{
  "experts_per_token": 3,
  "balance_bias": true,
  "beta1": 0.9
}
Below are experts of layer 11 (counted from 0) of a mixture-of-experts language model. Rows are named router (the router's row for the expert), down (a neuron's output weights, with its number) and show model dimensions 0-63. Each number is 500 + 25 x the weight over its row's rms, rounded and kept within 0 to 999. Numbers have three digits each.
Before each expert's rows: a language model's description of what the expert responds to; "comes before" lists some tokens at least twice as common just after its tokens as in all text. This comes from a sample of Wikipedia text that the model never trained on. Tokens count by the router's weight.

# expert 11
Description: Month names and day digits in dates like On 23 June, commas after dates or places, and table pipes around numbers.
comes before: " ", " he", " October", " March", " September", " August"
router:503537500470487485511522491528511556496493518508483472489460452441508455501471505549494488454494516476517481492532468514484479512495471508513452478481542536477503558493471508533516500490508515
down0:496513515521488495481506510514496455489470527512472501536483540524513530492503455493483529511506549554534524518557493494493514487527483503517507485486524447456467502468525500483494542488466510
down1:460567495499534534567490495477506477511543450541540461496483555503503462504437469502519533471488530517422476496496488504542511500484451478519475493499471491506538513473518497479503501502524487
down2:438514456490488516524446516449500486508529502511502495455482476499492548482528499531496521543499506512552518520426508478492502491529541494512518481503475511527488508482486551515522528498476516
down3:503495516471499477554529506515509526458506516543522505514494516512491519479465492509530503508516472506492506509483526509473472506535498474497469478543461493475509538457537509548518519530483526
down4:434549499469481499515494519519475487483539554527529544516479497497458509525452503497496527494515490490500479467478512540494489527490472518501426466492455487514502492489497488522489475553511503
down5:476515511502501519525500488456530532451501524525498504524499494512520467518508473466444517459447481529547507487500498491504496450527517517522472532478517493494484483492538515558480536480465469
down6:504518513474497515500491533515545516536466523520484520488464501474507526498555536493556490516514505494583439502531515484472501546532524479471512526450508484506508514443552474522521492466545487
down7:461548482483512496534493507500501512484542511479499490519466490540502510537486455483474493477472482513539501497453487497504445537546464536539466497482511532513543524506516509502474524488493473
down8:521478489491520501510511514464498449475482488483488477528485485481493508505506467490512464538463508519485502509477543467494570473506498554501515503507491456469513485506497526514481524478499501
down9:519507498518502520529499498506536487444491520517498478496502544525499518492461503464503478461480488484496509491450546538472474545477515506446485514517508522516489503488505513508474527487553548
down10:470499493527521503495496503451497498561441470522516480463547531551508474508528500488486539513467478518464522510485504534476488484477478493454543483513500520507534486493514465511502457513538555
down11:519504439471508474499524476536472486465498509528570537497478502513465479514468509511518474506509483512529523519505447563544498542490482546492473477527509515490500562485497477506515514490489480
down12:512506502500498521498504517478508503476496529466541499512503491508519516483527546537483475553500494484509467536560542491549486509543485468509505544492465482512498522516501498489462482498488477
down13:526509490512506532487510512516475501527482522476479514507499487518519469500481512530471481534451529550524516500471481488497529511531504483499526499499488465481512477524489523485551554509498518
down14:495524497493537518512509488488488528492510487511524453501529532528478490544433468488490481491510507524485484485497487562487496510475536479441512468511514536476529491544527512528491458508497504
down15:486505482471477523478452516532523511472476537511503517495451506527486487485526509486492454481523480506505494463503505495500526455482493468530541473507508503557501522496483515521507480479511502
down16:542525546472476507484541480488453518505535562521472466524499525503532523459493463511539498450530484507505510479529499459518490474513515506497466531497494496516523527490463484467505522519516501
down17:504445518480494518504540474541523530499495518466515506566569476495498474515484488492510482494486472499474515498538470470508487496512561489505499473498563457506503480472468489528510506510493579
down18:521467488520507503446498481522512558477455469485488488484506479502503474526478476483534528492480492473558490507470527543397473469462497529489559491485517534544496501467452464542507511511544513
down19:523502482503543482467509491503459481522517503497468456501472463493535542482497502528508522497489511512524513498474539478500473478480504516489496481462479504504492513523509459518515527509520524
down20:501510570498501475525477497473437542502507549537479508490498487521517526500513497503540481537500510539495522521516498455494497504520526518493532534456515476501504551471515504499521499510553485
down21:502464486473522478498534485508513521540554499527522495522490507481502476541514493541515500508509527502501490529515466481530469528473511544446516501515475482511493508536490460497561510479511498
down22:510472495505463512485501484496535495494543494468499512484518497501490528457442536500533482524498499530495512522472494474462494494462517537456513427506487500482488540556471428495493463485560531
down23:511497501535492497456445523510526578540521521489517509446505511534482483511497534520472475484476530542521496510515505491489513525515516471459470483512494524490505532486532459511475498475481501
down24:488520531473504495497501483494541520526513481496515493477484517476491539506485471522496448486503473544562479521509506508549497475549532521467463533484550532530538520468511518514523500486512527
down25:526514461518502516480482508463518516493520473497501505471504535504476472536470517494509485460470528483504472453505502534497490523506550502487491517513430536514501481526491548493482490475455490
down26:506531491503515509488503443465494492532486476512463539542517477490529516509532479511496461515482487515491505539554519497503468498474553516536498468518527530540507494540526483523472523451519489
down27:501498530507509517498449489471497474473462464529497454514486464461520478501492485481489521519508484500502458476492498479544458520541514491500475497541491536489471481483502464467492469476478480
down28:500504494519473569511504504513514515504504512488496522516451506463511526486515525477510491553481539547498510504516504480552526509507486503497453513550496562457511490485516498501500528496486526
down29:526487484494537490491476530490464501498508535465471502503507503520511494505497484468505494502476500495517533520491517500503488543530508542536530498423528485465504505507441472491471483520473451
down30:517535500510524473455499494489554483498477520476446505492488509504463462449456493496511539479472483523511480515485503500458483465464538476482501486492498461492497479508507491505529487523477501

# expert 1
Description: Spaces and digits in sports scorelines and table cells, like goal minutes and 3–0, plus verbs after pronouns like he, they, took.
comes before: "1", "2", "3", "4", "5", "6"
router:523498492469477480530498477499467570498567512511521518530531533487487511499499483555508513509569510477477492495501513488530539524489507521466495479507523491501499517504509502484458493485522529
down0:492485503514515512485499514536508480478483479490441465497475515491524533478511494466469480491490491512498469492496455495534503470514482512441482453471477469502450496489477493539522506522484518
down1:530483476500515499484560490497492508512521470464501501519517476533513508551493475467463506510467505542460507501495535499546509509500513516507475480521441515478519453481453513519493525482535505
down2:542459460512512521469510479486470523559497488481513507464519519474539445493480476516504496509539487508452537502539455490528512484504526541520528494492521512521519491500523558503479467483501507
down3:544492521505442487478550462557497508498491538449494514469496507454500469508535520478517494531474513495512491509529489514535534544522525496523477500465522498491491502480515539503551509490485482
down4:496482509503498492506523503475505512470477497480490479501504485481480490492533511484478427467515432498492558496465488514452531517521496490444483508508480503480486517466467498522468523499463516
down5:577475493533443471489540470489505531564491502521520546506484538521493468482506528513505511515509521442529508525540503510440474496456462527500543510532541498487485485519471519465458516528514524
down6:456554505514514522486482456485514493530478504507528491496514487485456523524496493540487473494484484510522538473484531484466515525495456496498482494476477486490516474511501486436532478492474509
down7:525500551475487527494474503488510497506543487484467486487460486534473502530456532492488497519470462512525501541505471512497503499495487507535501475464533526499483521504452507487540508506486494
down8:460505504529503476498503517470477488518518484459537501499511524505482509499442496485503441490491495502516489487476497474519537535469504460479516473515472510519465491475527469482458509540490476
down9:553472471540493475489509509515532482518479572492480507491534470467523485478472542488477481499511497449476517555497461515536509483523477523535508541483517458459483516477511496510499498518519549
down10:477539515518500439533524463502502427526465475524525517492530534484509506519515497474517541480519511477499479504501494478495441485496495493490476524523475486520492484496536461494535508511540482
down11:550477520547451474478455488536459516517495512474518497473523495473520486449540514507489486517517524532498508494549471537475521457472502498467486502477534525519513508529490497492450517479476491
down12:578476528511458442510496496519498494506472505534466513508495533521493463484525476478490515450486515451532517472525479501514469530524462483493493529482479513493544544457473498509557495539499483
down13:473520462452485496498503506515491534566470456496503515461454506493519463471521482484504524423483469486532487475532516508492517516523507490491515524478495522457520474448503500505483502478529483
down14:509503485493481448479497489526464461479552503470502495509478517499519531477529536489523487569522490516538546537474490479543476486473467505476442498492532516486503520572513477472497523520495495
down15:456476524513531513505457498478501496511527505486512506511491468462472508490463522486454503521453524466501470486479483494486466513510484494498473497472521508486505481513501478477499524529537498
down16:486551515500516503551483486532507470455517491500455520483523512497502493523514478484537531483489442496509538501463495444480449494490509471529521550477476515476490520495511482503523514504496518
down17:502478483506471497485493498514515508538493476531535507522567522499513494513524536484487485457503503463462513460475492544519450514535507480503531497493475559554511455470549506504441498454497509
down18:515464497471443501491522504481503487512543487507464502503509480508467485517529508480448469498540522449454503495500478528472562472478494504497480508485509500541477556490453511527497501505524524
down19:484492488442503553467479497520529458552524515488511476502512491479520479517512486505508509534483528514459506472539450502485516502521481484490523467489466516502502460494494525506502442454520513
down20:468450514473515486510533492512475534507522472518465493514488505501527522497486522494494480515531466468506494473529487500526517477457493471485516489484457490487493475511539488486499529488477471
down21:550449553458441476488539485522488512521533505476529460514504448525499493494508497495507497507513456506483507486549498524459509472464456486511513476495521530513525487543468491507481498507506500
down22:527504525507517473474496480531465510498510487466451471514497487505486471526521530521478498516470497490540528477530508488502469488494509502527516506485546484513484518468487493495555523499455495
down23:494522501495526487451501470515471518517472487448518469506521501513518547541482488511516492484497439494515534511484474477505496479531507506554507494545525512514488533515465454464504551479517487
down24:516472516476487534465510523515536540499534572463453477500458511506514431534510503483461478471516524489492563495465497472472503486484511491502448487444492474544477494485476489500524495453486441
down25:507504515495472509492504480473528538522527500457462500489509473519512508509529482522470498489530510485532482511514497537464530475505497532495513479507524529538484437495500511474499490479508521
down26:468499511467487463495508518544474447511494493484533488520492521472449476501516517500509480501524540501511543498492477535455514555523518524475526488516457516517486486506484496492492494464457540
down27:514431528494521527483532494479518560503509530520506522464525510523479508491507453514523502480509482525521529460456503510566504498484510543521502515493497479466499471482553512524480494525497505
down28:488516469498522495471507491467484544508499434539528526515483511525487524530512536504493556550506499470483552572494470538490497519526575506533504471489472479500530486528528487498522461512467554
down29:465532455518520472518521502509503473530526499556483502448448493490448520539522501481472496531516527490490519498487507503520484505543491541481491467501518522489484531516500471522497498501448518
down30:496487545485512514508474509474552449512487463495499512511500499511521476477490496510512503493502499471492469499518500535496491493498530509496472517501478512542490495474502498485485539480542474

# expert 5
Description: Endings of plural nouns and digits inside figures, plus pronouns and auxiliaries like they, it, been, has, before commas or periods.
comes before: ".", ",", " and", " in", " of", ".\n\n"
router:569487505512446505463517471513502540533517552476494512542499479466476516507478508552534457490484527471529495479503504543516494516483476517496503489475495531490523492507473540459485515509441511
down0:477505509511505464490523509464562544514496510530516476500480538469487507472475458541500519498480545501509451531538506491497510445522463487506447504521503496449499471476498457455506499500511504
down1:467484514490528515506530544472428472511511459481504515497510520552500511521505507537533507525498490532489482537461509518521502486473514533479489481502514535481494491539542476513481435484494497
down2:508496502475485498512506511494563483478514494541503524462464470515516462476543488461528528509518504546539478519474475514513484471469506485451510480501464476462527496520535524530507490463460501
down3:511440511483486516483503520482462584536517547504465508516522486491497534496517509499501480529530442512519549482488480501493520538492462507514478513537537460495534471540510519492473508430496504
down4:494570514482510507474500549489529449486509468560522505480513543496501476448517522480502510497491547501486509499516481511481538476544495483508521485477463488404519447467511472451488493489469459
down5:510527512521517538470517517495508504556443472474511546527495490517510457517501525539479515510512477466501535486497498465490530569509494512497550512502485509490517488499536449447506474524511520
down6:436529511459533534501494534472474501454485510563513511480467513534521530513539473525510534497476498534528465466514519487554499450526505510498464491497516497500485483523516513522511493512470487
down7:476492468517506512472478508507468484517505509516513478506491481457483493499510510490494525503504504492492517510483523463529506461505518487517536451510446444501537510486522489510526517521526463
down8:515441526493424467490507479465476527483488514485485485529511510490481473503519485487529565526487557474517502520465504514475443519517481529499490501499492503548512526493489473481507481529532529
down9:539459489468457478474481498504501527468526491556454495518480483499518490492511511462512540486479479543443493453481489486527479491470482490523461513497491525511522494536491573506503488525532489
down10:509510474514512503533524471450466479476488446509522507528468499501544527525491511540502534490538482471489483486501532485501515486443499515522490518540523495454473508537531498537476480512504502
down11:418508528481533511494505458504516525488567464473507486477512512520522470502495489490491512492447506518513487526530514524496499486500525464538497497528487493516575504508498499514493529497506514
down12:513506479484521494466479518491530491511493483531498524537470473510486496532540497499492527506534512493511523523497538477445484484493502514507533530523495506497494463480483491505517498487505443
down13:523504502533472527488545479490460466509508519509454482513542508537510492511483494462519500517492494484464484498523494438506538451490511513538518505461521476470469505519477520492479491471516528
down14:468464543477556503490498495502515554482498515492473539545519498487473534479497500474519509455505466518529490459514485519515517536493531502482526480549487485484445510518482493494503488502468452
down15:514546454506564507466506514517524487492513471527484518510500528483446564519485506486515534538492462488451517479499472487543449479489544465486559502457502519525526508465504508510470513531524510
down16:503493535478488526474473518517523531499497502490506497532447506508480531437480476517488514538514513521525513460470463492487473513509520512516484516502511478481451469535506481428502506483540537
down17:518505494508485481456477477492482543525511503488452491580494547539505551515517453522534436495517505523484525505525481544531536511459460506493505562481493491493505488528502525532475495509514500
down18:532490454550463492471474470535514494509503524482475520481498488491568472493490580491482505511511494528496457461527471490514504466486501484491504471494506537545517492525519537508498491507456463
down19:500478553517489446524517459507533491502480503534505561504507480542483473476511554472517537448506529477490499498526494519485498531490472505498540546515488487492531497519531471496499508506523489
down20:500524518533501494499532519537485478472496503485502484486526492520487465487547511484478463484512498522502448477484507504479490461467505472482456447507526478577493491577525553495466498522553488
down21:500494435514464472521524529494492526490511532470503534482523465456500491533512503470484463510523493488489471537528494550533498542523514464522491528477521495491515484514451461486474496515538495
down22:509509491493482478519496528496462489465508490461560510487535524485463580492529507480496503481551439507460454514562483550488474512503501498481495514518486482501537523489482526513489527542526527
down23:493466492473498534517501490466536576449463505515455511512497512470484477494499518521507507478493456523477472516494500536474442529499494479498525495524474459505533540537550508508490489508469492
down24:505495461473494519497529495527487520512537476468455573456459540516447538507468530479535484536508484481496513498504509481469491486499493544533468512486493486445480512518519494473506497466556537
down25:474488530473526521454483481501473446501498481491526484497486457507531490531457487545528538529494501521543518524457494512540501463497510489495545500484540482478539516495480526457520517493480491
down26:491456508483476480495470510531511513439431513519564494509547500481508513474499511479522511472455556513505486532521543520492539495492513488497516510507482506513507472497478497476519474508465483
down27:477536524496522580498476463546484484493538464496525513504475493501534483541488440467502481515540518511515499526525492509515480513499513463502460464499501485492512493531530498495488501500466512
down28:541484497495458510501497534501504523488482484455483523505469493496491501539512542473514464508510524515501509488547505543487499494500536518500450513498496508503520523597475504522532553458501505
down29:468545516495485503531460516497497506498480527479523506552483496499525480509472499506528484491472482547501496502480467523555484503471521499516486518443487546514527483474473496550539507489517477
down30:545507450470484549506515462461488506481502537503484435452503501477494499489489485524491513492479487517506501507511521421497463434520458484511535452492508484520489491462531511556502506504472521